From a checkpoint of a small mixture-of-experts model trained on Wikipedia: 2 picks a token.
Below are experts of layer 5 (counted from 0) of a mixture-of-experts language model. Rows are named router (the router's row for the expert) and show model dimensions 0-191. Each number is 128 + 24 x the weight over its row's rms, rounded and kept within 0 to 255.
Before each expert's rows: "mostly gets" lists some tokens that are sent to it at least half of the time; "comes after" lists some tokens at least twice as common just before its tokens as in all text. This comes from a sample of Wikipedia text that the model never trained on. Tokens count by the router's weight.

# expert 58
mostly gets: " Angeles", " Lanka", " Syria", " Azerbaijan", " Queensland", " Pakistan"
comes after: " the", " of", " in", " United", " New", " South"
router [168 119 118 151 137 142 104 117 168 169 135 156  86 141 124  93 106  78 112 140 151  89 133 160 121 136 144  97  95 160 107 155 133 133 135 116 134 160 189 128 152 134 125 115 103  97 174 130  87 124 116 134 128 130 158 109 126 122 124 172 123 123 128 111 146  95 185 140 131  78 148 115 127 133 161 110 123 175 127 120 151 105  80 132 122  74 147 146 128 153 120 130 128 145 122 147 128 140 105 126 117 109 121 112 135 133 185 132 153 130 130  54  89 112 144 130  73 144 125 116 128 144 110 168 127 129 136 132 128 135 188 139 127 143 186 151 101 150 151 132 116 148 137 167 150 123 141 162 144 145 130 156 126 134  98 152 142 126 131 120 149 100 101 140 176 108 143 153 130 103 121  97  99 170 127 129 127 148  90 116  79 135 158 157 165 118 114 152 128 138 142 120]

# expert 40
mostly gets: " $2", " 1:5", " 3–6", " 7–6^{(", " UTC", " $1"
comes after: " |", ":", " on", " ", " —", " is"
router [116 140  93 102 154 122 102  76 146  89 138  92 145 143  79 142 133 129 145 108  98 147 129 147  98 125 164 148 121 145 125 134 146  87 117 109 131 121 103 126  94 171 104 177  92 122 106 123 122 135 103 170 150 154 149  94  82 105 180 122  93 136 145 154  98 140 165 126 153 134  88 151  76 133 124 122 139 139 126 115 124 131 141 142 120 133 110 116 193  93 131 166 105 144 116 131  98 140 142 135 104 140 128 137 127 131  82 143 138 110 124 134  96 157 171 147 128 155 119  98 147 137  89  83 100 159  83  90  89 141 114 166 130 110 155 108 149 132 124 158 165 121  96 118 111 108 147 122 145 136 139 151  97 130 132  82 113 171  97 118 124 134  82 144 142 131 139 119 142  93 111 131 132 146 151  83 107  95 119 127 153 117 108 116 142 130  89 145 143 122 170 146]

# expert 38
mostly gets: " initial", " brief", " subsequent", "minute", " final", " same"
comes after: " a", " at", " the", " on", " to", " an"
router [153 146 136 118 126 146 101 148 136 135 116 149  88 113 137 111 124 127 119 104  85 155 120 157 150 115 135 108 135 138 132 159 131 115 151 106  73 108 119 121 134 126 189 178 117 109 121 111 138 116 115 146 113 128  90 140 138 113 138 106 111 108 148  70 113 174 116 118  83 160 108  86 128 133 111 108 142 102 118 141 125 105 110 165 159 153 133 177 181 110 115 135 143 114 105 104 171 136 133 118 117  87 124 108 158 165 130 123 143 151 135 149 104 139 135 171 141 128 141 113 126 147 158  85  99 163 114  96 138 121 119 127 110 179 158 114 115 172 129 114 131  83  96 136  88 117 129  98 161 158 133 175 161 126 110 104  73 134 110 106 122 105 117 119 188 130 127  89 126 123 120 128  82 100 109 151 135 135  96  96 143 120 155  86 106 155 115 127  89 153 135 141]

# expert 21
mostly gets: "During", " every", " least", " During", " same", "Since"
comes after: " in", " for", " of", " during", " In", "In"
router [114 174 154 100 119 135 124 109 125 148 154 115 150 141 118 158 104 138 136 131 107 155 111 114  95 114 117 104 150 191 140 109  99 127 117 151 155 144 114  71  92 113  84 174 173 121 144 148 125 156 111 104 122 132 120 100 107 128 124 170 144  84 114 146 110  95 142 135  90 125  93 177 111 132 172  94 134 163 157 125 151 104 136 129 180 127 132 135 139  75 114 119  77 153  93 124 135 129 121 134  97 127 137 128 126 164 133 137 123 125  88 127 113 111 101 171 118 119 169 126 115 117 133  94 120  84 136 111 131 145  96 129 127 119 114 123 153 150 160 115 148  92 137 117 130 133 127 109 142 152 139 128 133 138 150 115 108 134 126 142 103 176  64  92 165 142 153 129 132 109 136 119  67 131 126 105 135  85 105 131  88 130 160 128 146 139 135 194 100 124 149 117]

# expert 27
mostly gets: " 2021,", " 2022,", " 2023,", " 2016,", "–19", " 2018,"
comes after: " in", "In", " In", "–19", " January", " March"
router [161 113 136 168 160 152 117 162  73 131 107 107 156 149 172 118 122 146 103 130 143 137 125 159  87 127 117 126 115 146 136 161 181  91 133 112 145 133 136 100 112 158  82 112 169  97 117 148 117 130 185 137  80 141 104 127  82 132 126 112 140 161 134 129 121 143 135 136  84 105 101 139 100 121 149 167 179 108 143 161 158 120 167 131 105 153 145  93 118 128 123  97 105 120 136 142 108 137 128 128 121 172 106 112 112  79 126 147 159 118 144 157 110 171 155 122 146 138 175  87 150 127 129 148 122  99 155 111 114 115 139 151 110 143 153 124  94 129 104  73 140 141 134 128 149 138 114 111 128 180 140 105  86 117 183 127 142 185 111 157 106 126 124 121 116 130 133  89 136 118 143 149  82 129 142 152 132 125 112 126  86 129 141 109 140 133 177 138 147 132 143 132]

# expert 4
mostly gets: " 1,000", " 250", " 73", " 150", " 75", "–0)"
comes after: " |", ";", "|", " 3", " 2", " 4"
router [171  89 109 151 144 118 118 142 143 129 115 108 112  75  83 149 128 120  99 164 101 141 144 129 160 153 117 151  88 113 141 103 159 144 121  81 140 109 123 161 118 135 157  83 160 139 106 130  92 149 140 131 101 116 118  98 121 134 167 119 161 130 168 141 135 134  81 125 169 104 112 120 144 110  87  81 111 116  83 141 127 147 106 111 106 156 127  82 121 159  94 169 121 134 107 104 142 147 139 142 122 126 136 141 141 167 136 127 111 108 131 130 164 107 151 113 151  82 141  79 112  97 142 182  88 129  84 122 123 127 130 144 111 102 148 159 124 118 123 142 124  77  96 142 129 147 117 106 103 142 117 126 144 131  98 104 139  96  96 107 145  96 159 144 163 117 150 136 132  89 103 117 159 134 137 113  86 111 113 123 162 174 112 166 123 100 150 121 167 133  99 116]

# expert 43
mostly gets: " FRA", " ITA", " ESP", " GER", " AUS", " Portugal"
comes after: " |", ",", " in", " (", " United", " New"
router [132 124 142 120 142  76  66 153 131 147  86 169 119 123 138 117 126 156 134 112 182 129 165 134 149 133 162 129 129 152 125 171 147 108 104  88 126 177 139 144 151 156 115 128  90 157  90 110  93 122 113 123 148 139 153 122 166 116  95 120 124 157 144 108 136 132 184 149 154 127 124 128 122 153 173  86 102  91 130 168 159 137 110 122 104 105 143 132 144 141 130 120 131 131 105  74 154 130  93  73 118 130 125  93 156 124 114 122 118 154 129 114  73 124 126 123 108 147 135 111 134 157 154 144 144 100 150 123 154 121 144 191 162 131 123 152 108 111 104 149 129  94 106 114 148 168 140 148 114  94 114 128 161 121 117 137 137 127 184 144 164 121 121 106 130  94  83 125 119 117 133 112 130 170 103 144  90 152 133 146 113 112 122 157 138  89  95 124 131  82 107 127]

# expert 36
mostly gets: " @", "8;", " 21;", " 17;", "′", "°2"
comes after: "\n", " ", " 0", " 3", " 7", " 2"
router [124 112 109 128 140 154 102 160 147 132 143 121  98 101 120 128 116 148 158 105 143 124 105 152 169 102 124 107 139 135  97  98  79  99 112 154 131 128 183 120  97 172 146 134 122 126 119  97 110 137 117  87 134 151 125 141 136 127 116 100 115 137 154  88 121 137 115 124 134  90 141 128  92 121 146 122  96 167 134 126 104 116 147 126  96 156  93 122 183 147 180  88 123 156 106 150  96 143 106 142 146 101 104 142 130 126 108 138 139 116 139  99 131 108 117 116  83 161 130 149 163 151 103 159 111 144 149 120 165  93 118 126 136 126 120  94 168  51 136  84 153  91 150 117 150 146 127 175  99 132 145 104 156 116 131  94 143 125 142 161  87 138 150 100 138 102  89  96 117 107 140 117  75 126 145 130 138 161 140 107 127 116 168  90 113 155 160 159  91  94 123 120]

# expert 31
mostly gets: " improve", " promote", " protect", " reduce", " create", " write"
comes after: " to", " and", " of", " in", " for", " that"
router [171 181 173 119 112 111 112 109 158 114 103 105  57 100 120 122 121 140 149 178 144 104  84 167 135 122 134 108 127 108 171 139 145 149 192 112 146 124 145 129  98 148 114 151 121  88 167 158 167 121 152 154 145 129 120 110 109  86 125 113 141 155  86 117 140 104 120  92 118 142  94 122 127 122 133 100 147 162 112 127 111 149 115  98 135 122 106 140 105  99 141 121 151 124 140 124 138 121 112 131 120 130 123 134 132 154 138 129 109 124 167 145 132  95 133 114 187 174 156 128 155 107 122 124 142 129 131  75 141 101 100 115 114 135 137 114 143 159  83 121 120 137 130 145 175 128  96  80 131 142 125 149 106 101 155 156 139 161 105 135 138 120  94  91 155 176  81 122 112 135 150 101 128 106 111 117 119 108 133 192 144 146 119 110 135  93 113 117 113 130 139  79]

# expert 13
mostly gets: " Won", " Ref", " Notes", " Trans", "My", " Non"
comes after: " |", "-", " \"", ":", ";", "|"
router [ 78  97 129  74 116  65  70 139 169 114 136 122 145 147 116 122 103 131 126 137  89 154 136 137 150 131 130 155 147 133 171 155 161 118 148 112 148 179 136 144  94 170 150 113 116 129 142 124 155 136 167 169 152 131 134 105 153 121 149 138  84 148 133  96 110 130 134 141 135 139 138 137 156 140  97 100 139 138 122 134 147 141 116 114 147  83 138 166 102 147 146 132 138 149 139 111 129 119 147 106 134 124 142 146 148 103 104 133 134 105 128 148 148 131 142  92 135 117 162 115 138  73 167 136 172 112 151 152  95 118 165  78 163 139 123 146 185 108 115 112 100 108 165  99 171  81 149 121 105  97  95 109 147 147 140 147 154 147 168 112 100 140 154 118 116 124  84 145 168 148 110  93 157 130 130 142 112 129 106 145 150 116 109 121 100 113 100  97 143 123 103  95]

# expert 20
mostly gets: " been", " widely", " primarily", " closely", " officially", " originally"
comes after: " was", " is", " It", " were", " are", " it"
router [118 182 154  89 125 140 103 132 149  73 168 136 171 119 121 103 154 166  74 151 124 148 152 120 104 142 132 132 140 107 120 125 108 155 102 184 108 124 120  84 118 131 100 148 129 125 146 138 134 159 142 119 114 142  92 169 132 170 141 124  98 144 170 124 140 129 171 135 111  93 107 137 133 128 163 156 148 136 132 155 159 115 137  78 166 129 176  82 101  90 110 147 122 124 149  87 103  96 146  87 156 151 112 126 154  92 117 100 131 105 131 173 113 140 123 109 126 146 147 128 134 152 122 124 143 127  98 134  69 122 119 138 139 137 117 164 129 123  68 128 130 130 137 115 120 144 152 134 120 140 132 125 112 112 106 106 105 111 111 158 141 127 107 163 111 117 137  80 144 140 132 117 145 126 161 176 162 132 102 169  91 144 130 131 136 106 108 102 114  95 156 177]

# expert 53
mostly gets: " member", " director", " deputy", " oldest", " secretary", " assistant"
comes after: " the", " as", " a", " first", " was", " became"
router [158 151 143 154 131 185  91 131 130 100 121 143 106 169 103  89 126 126 144 127 117 127 169 143 130 128  86 123 114 132 107 119 139 104 105 152 139 156  88 100 142  94 155 115 107 134 122 110 148 125 126 160 176 113 102 192 132 128  96 171 128 157 135  91 147 145 142 120 118 130 148 158 153 148 128 154 148 121 128 130 146 137 151 128 116 139 144 132 134 104 101 124 132 151 149  93  87 165 122 121 139 109 161 110 135 112 104 162 149 117 145 113  85 140  96 153 124 149 156 138 128 134 134 129 111 132 132  78 115 125 132 135 141 125 158 166 135  88 117 135 128 124 123 134  65 133 104 120 111 120 144 102 101 114 105 143 167  65 155 159  94 178 118 159  96 141 123  95 101 138 108  99 208 128 100  74 121 118 150  91 148 116 125  68 120 134 149 111 137 131 117 129]

# expert 59
mostly gets: " re", " dis", " co", " father", " ex", " con"
comes after: " ", " and", " his", "-", " the", " \""
router [ 86 150 157  97 141  90 117 141 150 134 130 151 131 130 131 140 140 143  87 137 143 143 112 108 132 133  75 143 157 156 140 157 144 127 163 150 131  97 109 111 128 141 119 162 125 156 169 120 172 129 113 153  88 161 130 148 178  87 133 136 110  96 123 159 159 121  82  91 107 106 152 129 116 142 117 148 169 115 109 118 104 151 171 134 127 159  93 112 138 141 118 104  78 122 119  91 152 118  96 155 137 105 123 112 140 100 135 110 178 106 132 109 102 146 148 125 176  97 110 125  91 102 110 111 103 114  98  97 115 142 147 115 134 130 130 125  74 134  85 128 155 132 136  94 153 102 126  91 146 122 126 129 104 108 149 119 145 161 149 112  82 164 142 123  93 130 191 138 146 146 168 153 129 123 105 126 115  93  90 181  88 116 109 112 135 121 128 109 120 150 154 113]

# expert 52
mostly gets: " LINE", "Billboard", "EST", "^{‡}"
comes after: "\n", " 0", ")", " 1", ";", "C"
router [ 98 128  93 119 146 114 104 104  98  92 117 134  96 110 153 129 147  73  99  86 176 100 127 133 148 115 105 148 112 164 116 124 117 133 118 128 157 131 122 114 158 167 124 138 121 152 121 141 157 138 147 110 149 120 117 114 117 130 123 114 163  90 167 135 164 103  91 112 142 115 122  86 132 101 111 115 115 110 102 160  81 137 110 133  96 125 123 120  89 100 159 127 129 121  94 134 114 153 170 189 129 131 156  96 173 130 118 136 169 131  90 139 176 115 133 114 152 111 174 107  99 118 138 122 141 142 139 163 104 129 164 124 128  98 132 119 133 136 137 142 151 131 108 110 155  98 164 186 125 154 137 107 181 109 118 130 117 105 135 150 127 132 165  96  82 122 165 160  83 163 109  83 139 128 153 112 146 109 153  95 175 155 158 122 120 114  96 103 133 147 132 130]

# expert 25
mostly gets: " Saint", " Governor", " President", " Chief", " Minister", " Bishop"
comes after: " the", " (", ":", " The", " \"", "-"
router [110 132 149 114 123  91 157 133 120 127 139 163 133 124 115  90  93 122 126 180 156 104 128 127 164 125 124 115 147 143 141 107 187 140 173 128 148 110 134 129 117 112  96 100 114 119 103 136 136 159 146 133 143 132 130 159 128 116 118 150 113 146 104  85 145 131 111 135 129 117 126  86 150 139 150 117 142 135 104  81 145  92 160 118 115 134 121 162 106 128 139 132 174  99 103 119  87 109 140 182 147 125 117 131 127 153 153 146 161 108 140  59 133 117  94 136  88 159 108 124 121 119 195 167 127 151 165 104 163 104 158 141 165 155 141 165 126 136 147 149 103 152 129 109 147 101 130 142 121  96 113 100 154 106 129  91 154 106 111 140  69  77 113 152 135 133 117 128 135 116 114 131 128 149 134 128 152 145 130 108 181  75 151 158 118 130 130 165 165 185 125 132]

# expert 49
mostly gets: "The", " The", "whose", " the", " their", " its"
comes after: " of", "'", " in", " to", " with", " on"
router [140 131 150 133 140 160 149 126 138 162 122 144 107 132 121 130  88 101 158 133  87 141 117 118 122 108 109 175 118 132 136 172 124 111 146 118 112  96 170 177 195  70 130 120 104 133 170 133 136  82 140 119 143 171 146 117 132 168 117 119 106 130  97 181 121 118 128 129 152 151 125 123 158 123 138 133 102 117 157 137 109 116  92 117 116 166 113 119  89 158 122 121  98 105  92 136 168 139 119 109 140 154 121 159 117 159 126  80 144  88 133 112 154 153 150 136  97 154  89 151 127 116  98 150 142 122 151  88 152 109 122 159 106 127 121  89 179 121 120 130 124 148 147 126 127 115 160 136 107 126 105 164 116 143 133 136 117 176  96 121 144 149 140 118 153 184 146 184 160 111 128 128 106 158 140 166 135 122 178 140 127 131 121 156 160 162  85 127 151 144 116 110]

# expert 16
mostly gets: "Scientific", "|---|---|", "---|---|---|---|", "|---|---|---|", "See", "Area"
comes after: "\n", "---|---|---|---|", " information", "==", "(", "Personal"
router [107 168 104 102 146 126  96  77 133  79 167 163 109 148 135 132 167  99 138 180 138 147 121 158 102 143 132 137 180 136 118 172 144 154 119 171 172 186 110 117 123 152 145 127 149 125 128 103 157 107 123 142 104 105 133 128  89 122  79 159 138  94 158 180  99 132  79 131 139 156 120 139 127  88 176 164 144 113 150 115 117  97 143  86 130 119 117 141 137 102 109 132 124 153  90 115 131 145 147 100  93 135 145 119 137 124 147 135 104 110 147 157 103 139 102 141 114 135 152 141 153 144 149 158 145 121 118 129 156 151  98 129 122 169 130 125 140 150 120 119 144 154  97 121 120 114 123 128  95 146 161 107 171 116  89  79 152 116 115 107 129 148 148 147 101 159 144 103 107 141 145 109 127 142 139 110 134 161 102 120 114 112 118 108  97 107  85 101 190 121 137 129]

# expert 35
mostly gets: " interview", "music", " statement", " Supporting", " agreement", " video"
comes after: " a", " an", " as", " A", " The", " new"
router [149 131 160 111 152 129 115 101 147 146 139 137 181 119 106 123 156 146 133 141 159 171 115 120 106 159  94 119 124 156 114  59 120 112 128 117 113 162  74 144 124 129 147 126 103 115 130 121 119 169 102 130 170 174 108 129 130 135 171  93  99  97 117 113 172 147  91 173 142 103 162  93 108 134 141 127 108 105  73 127 140 111 110  93 139 183 139 174 107 118 103 118 130 161 128 115 130 139 119 152 103 109 114 121 100 118  80 169 142 133 111 175 167 104 133 126 125 164 133 105  95 156 114 151 158 120 102 100 108 123 116 103 153 164 160 140 101 117 153 164  91 151 109 103 116 128 175 147 123 131 113 158 132 124  97 132 123 157 127 115  95 138  98 128 120 118 143 109  73 126 130 147 148 127 112 148 141 102 114 120 130  97 145  88 163 120 105 149 142 112 105 132]

# expert 34
mostly gets: " South", " United", " Missouri", " Caribbean", " Egypt", " eastern"
comes after: "\n", " the", ",", " United", " U", " New"
router [128 154 103 159 134 150 103 135 150 125 133 122 149 130 158 107 127 141 166 103 146 160 113 135 135 143 101 139  79 137 140 159 133 125 129 132 123 150 156 124  96 133  82 141 107 128 104 127 115 144 153  59 179 141 158 150 103 133  88 151 146  86 134 148 152 151 181 127 160 165 129 109 176 128 155 165 115 135 133 140 126 131 100 171 102  87 129 129 179 108 111 185 160 132 112 144 134 158 121 124 153  92 117 101 136 134  94 114 106 121 132 138  72 153 165 104 100  87 150 136 118 142 114 153 130 161 158  85 109 121 145 127 114 123 153 125 128 138 161 134 120 113 144 149 123 136 120 154 137 138 156 109 163 106 150 157 134 147 144 148 140 100 147 140  95  86 113 115 123 126 102 144  91 179 119 139 162 116 123 115  84 123 134 140 132 170 144 157 165 123 178  93]

# expert 30
mostly gets: " Sp", " '", " k", " sp", " w", " Cir"
comes after: " the", " (", " \"", " The", "The", " a"
router [122 140 169 144 123  90 126 109 119 148 139  86 151 157  95 100 134  97  74 161  99 174 121 135  74  98  82 123 135 132 151 119 169 119 147 114 116 106 108 122 129 116 123  84  95 129 133 118 129 157 150 113 156 120 165 124 110 121  99 137  87 166 119 144 174 136  89 131 183 144 131 100 175 142  82 126 117  99  86 111 154 143 160 142  86 157  93 108 129 100  83 153  99 135 131 121 141 105 121 110 106  73 148 148 105 100 110 123 129 142 112 123 106 145 147 156 139 113 142 133 166 105 148 131 122 143 139 128 109 147 137 141 121 113 126 142 161 147 123 191 126 115 146 141 103 126 113 108 151 190 132  77 133 127 153 126 159 105 128 142 132  94 155 146  84  91 137 129 126 152  98 125 144 144 132 123 109  94  84 151 155 111 115 145 137 139 141 133 142 113 133 113]

# expert 47
mostly gets: "Scientific", " Clade", " Born", " Genre", "According", " Directed"
comes after: "-", "==", " (", "===", " he", " He"
router [113 172 118  96  75 102 131 105 130 100 139 170 142  64 108 126 138 121 117 131 172 104 161 132 141 141 128 101 138 138 143 143 150 111 138 106 148 144 110 124 124 120 141  91 114 119 122 130 168 122 123 128 114 117 135 117 142  97 122 111 151 145 181 119 150 131  81  95 127 154 104 171 102 136 156  92 170  90 132  75 148 124  86 130 132 141 140 130  97 156 133  79 175 105 170 138 121 160 107 145 164 150 121 128 105 160 140 123 133 124 172 165 142 123 103 140 123 118 105 139 114 117 159 120 174 154 126 152 116 119 137 124 148 114 132 134 131 134 143  93  98 117 136 127 119 155 107  90  97  92 133 107 158 105  95 155 120  98  90 141 163 119 150 119 157 156  72 104 114 119 127 121 163 138 125 106 138 170 112 138 146 137  76  88  94 163 104 131  94 109 104 145]

# expert 45
mostly gets: " idea", " intention", " latter", " creation", " resignation", " foundation"
comes after: " the", " The", "The", " his", " their", " this"
router [170 145 125 127 148 141 146 136 149 111 133 148 105 168 114 106  92 138  88 128 157 129 108 153  74 132 123 116  97 159 130 120  98 134 149 123 133 146 178 117 173  90  96 144 136 125 153  93 160 175 124 204 109 149 108 171 123 118 127 181  94 143 103  91 151  88 128 143 160 115 128 108 144 132 139 127 160 153  91  98 132 120 141 123 119 117 118 111 125 111 124 100 124 125 109 140  68 134 124 134 165  98 128  86 121 151 122  97  80 120  88 141 163 136 128 112 132 159  91 143 126 138 119 121 101 114  80 113 153 136 151 104 127 114 172 119 133 141 126  99 149 168 156 142 129 119 113 124 134 133 130 167 114 101 120 159 106 129 134 124 131 105 121 150 149  86 102 140  77 160 148 115 114 103 112 154  86  93 109 128 158 165  79 118 138 149 116 129 103 120 118 117]

# expert 28
mostly gets: " Votes", " Apps", " Coordinates", " ±%", " Length", " Turnout"
comes after: "|", "-", " |", " (", " •", "·"
router [104 156 158 113  77 103 130 121 181  62 136 182 100 121 110 184 133 148 115  97 180 121 163 146  90 168 106 119 109 125 142 148 110 110 160 107 130 141 121  79  91 125 141  82 119 161 100 149 123 121  94 136 119 136 122 136 156 146 119 140 102 127 119 135 144  92 119 122 118 123 117 152 118 104  88 149  75 137  87 158 139 143 117 131 112 112 138 101 109  99 131 114 113  95 148 156 116 139 127 116 156 131 135 112 142 142 137 141 133 128 149 153 138 163 147 118 123  99 160 115 125 116 127 111 111 135 127 149 119 134 160 151 148  91 141 150  77 123 144 121 131 133 137 127  71 135  72 120  74 136 115  97 137  97 125 130 128 106 153 115 102 144 104 123 175 147 130  94  85 150 106 127 120 131 155 115 166 135 130  71 112 148 104 168 126 119  95 100 110  83 132 121]

# expert 50
mostly gets: " −1", " +1", " 0", " +2", "sq", " −2"
comes after: " |", " /", "N", ":", " km", " ft"
router [121 110  94 145 167 129 143 103  99 133 148  85 108 145  95 149 117 105 115 130 116 127 179 145  95 167 146 139 130 135 155 146 145 128 138 143 140 114 170 120  87 160  89 124 104 131 105 128 151 113 132  92 192 103 157  83 141 114 160 112 137 147 133 111 138 120 182 194 178 144 125 115 109 139 135 153  96 161 121 117 169 109 126 114  78 155 148 105 137 146 136 122 113 113  99 143 131 147 128 147 132 126 122 143  94 127 161 102 144 105 124 118 135 163 103  79 151 144 171 120 149 120 106 104 103 121  94 122 142 152 133 149 114 147 111 119 144 145 142 146 145 152  93 132 112 143 158 124 123 168 130  71 127 126 117 117 167 114 107 102 102 109 135 151 134  94 116  84 106 130 118 153 126 108 101 125 131 105 106 113 132 106 157  70 116 179 173  95 115 145 161 138]

# expert 26
mostly gets: "===", "====", "–", " (\"", "Co", "Some"
comes after: "\n", "==", "===", " ==", " ===", "===="
router [ 99 139 193 128  90 140 101 143 143 152 137 123 122  70 151 147 143 107 152 101  82  78 105 133 142 118  84 101 116 135 116  94 110 133  87 127 130 140 135 124 141 153 137 102  95 113 167 117 131 136 120 121 101 130 107 106  99 114  83 123 133 108 131 153 133 125 132 146 121 136 130 157 136 141 158 148 173 133 123 107  87 132 123 125 145 129 140 162 165 124 150 155  89  81 131 161 134 110 142  90 112 115  96 148 140 134 111 130 110 156 118  87 150 158 112 163 115 120 109 134 127 143  72 111 153 182 131 129 136 125 110 100 112 105  98 142 142 123 126 159 135 157 103 154  94 155 151  90 146 158 111 103  98 144  98 120 176 146 100 144 160  84 135 122  80 140 124 135 155 120 144 171 185 153 158 167 103 150 142  96 138 124 156 120 110  97 132 149 116 157 135 107]

# expert 56
mostly gets: " years", " year", " minutes", " century", " weeks", " days"
comes after: " was", " were", " be", " is", " been", " are"
router [167 121 139 138 102 170 121 128 119 157 132 160 176 199 134 108 108 129  98 116  75 151 138 150 146 149 164 105 120 122 124 140 122 121 114 114 170  99 139 102 108  95 107 156 165 103 142  91 109 105 132 108 124 129 111 136 143 140 155 167 154 130 131 113 165 150 143 144  97  74 181 114 139 135 139 131 136 128 130 123 125 151 127 127 185  84 113 108 144 118 108  83 176  85 107 136 110 135  78 135 104 101 132 101 150 115 130 137  80 130 100 147 116 126 115 140 117 126 153 136 101  88 102  82  87 112 106 123  99  69 121 143 132  99 110 154 122 130  86 125 120 140 157 100  97 124 102  98 154 129 135 151  98 128 162 107  93 108 115 146 135 119 122 122 168 139 136  93 124 122 148 154  92 134 151 140 139 133 165 123 122 155 146 126 135 133 148  97 166  98 144 137]

# expert 33
mostly gets: "==", "See", " ==", "Biography", "Population", "Reception"
comes after: "\n", "==", "===", "See", "====", " also"
router [120 151 141 114  82 127 138 146 184 135 136 139  99 138 153 165 164  87 104 132 146 137 119 133 148 133  94 156 115 121 122  99 118 150 110 187 155 157  85 123 138 119 116 100 134  91 169 155 157 154 140 117 155 131 106 127 161 143  93 152 113 138 118 117 153 113 131 146 125 121 108 119 112 138 152  97  97 172 162 117 144 119 138  89  97  90 115 143  90 111 133 114 148 171 107 146  88 151 126 154 142 118 155 122  59 115 131 116 133 160 145 149 142 139  95 132 108 110 129 147  92 101 130  96 178 123 139 153 121  96 116 146 131  87 166  97 139 148 142 123 139 154 118 142  95 169  91 149 128 115 128  88 158 105 106 140 151  57  91 124 163 130 189 131 143 121 128 137 144 114 119 141 132 124 133  93 149 139 124 125 107 143 120 163 103 120 117 107 101 157 133  95]

# expert 54
mostly gets: "featuring", " *", " illustrator", " meets", " 1-1", " 1-0"
comes after: "\n", ")", "\"", " Conservative", " directed", " vs"
router [ 90 106 137 158 130 175 151 128 124 121 113 118 153 146 135 162 112 157 120 160 135 109 140  83 134 103 125  96 126 125 105 122 101 114 102 106 127 128 127 123 181  97 159 125 131 170  73 118 121  89 121  90 138 132 130 137  86 123 118  86 121 185 105 134  94 130  99 129 120  70 130 109 114 126 110 125 145 121 142  78 101 156 168 131 145 161 112 115  92 158 164 134 171 111 126 124 142  80 122 143 121 141  88 139 130 127 115 121 119  94 180 123 181 100 110 106 137 133 100 103 131 162 127 164 104 100 165 140 120 100 137 126 154 157  86  99  72 139 118 113 177 132 121 161 141 135 113 126 138 125 131 180 134 124 140 100  94 121 118 145  78 148 118 137 140 107 133 131 120 147 134 141 142 133 139 124 103 156 160 144 166 134 116 163 113 144 107 133  91 120  89 153]

# expert 2
mostly gets: " They", " These", " but", " This", " It", " There"
comes after: ",", ".", " and", " that", "),", " but"
router [114 135 118 111  71 119 159 120  96 149 129 126 144 135 133 104 133 151 175 142  89  78  92 147 120 145 166 129 140 140 111 124 106  99 106 141  96 112 106 139 137 131  80 112 138 116 159 135 130 103  91 127  92 143 115 120 122 123 147 146 142 113  90 164 116 120 113  85 121 164 149 138  87 136 101 118 105 107 123 183 135 151 151 156 126 126 120  76 118 153 107 159 111 149 178 150 146 149 129 104 170 103 146 153  73 123  99 142 121 143 164 123  96 147 132  93 116 159  83 140 130  94  94 136 149 135 122 117 147 152 146  86  94 113 132 129 126 101 136 102 145 124 139 119 124 150 150 138 112 133 114 157  94 145 137 133 120 168 159  98  90 135 159 117 140 146 165 117  76 126  95 116 142 119  99 106  79  82 107 116 107 162 135 107 127 155 175 105 112 143 145 104]

# expert 18
mostly gets: " Gi", " Matt", " Jo", " Ki", " Abd", " Ben"
comes after: "-", ",", ":", " by", " USA", "="
router [ 90  77 161  85 131  75 107  90 105 129 151  94 147 154 124 112 110 130 121 123 149 135 140 130 163 100 141 155 123 149 144 136 180 128 124 137 112 112 117 128 149  84 144 141 139 191 100 123 154 112 137 139 155 107 153  83 147 119 129  98 117 123 110 106 127 141 144 119 111 148 117 146 112 147 125 106 126 135  99 116  81 133 121 122 104 180 102 133 131 146  97 107 124 144 122 128 133 120 127 116 123 159 143 144 122  98 172 122 124 127 122  89 153 145 112 114 137  98 114 137 137 118 161 105 155 121 169 140 170 172 133 116 137 178 141 169 127 146 126 121 147 130 188 116 105 119 143 189 121 133 110 124 125 154 157 121 116 126 147 150 113 136 109 131  95  94  88 183 150 162  96 106 152 116  91  96 131 184 120 157 152 134 127 100 105 111 145 169 134 176  80 111]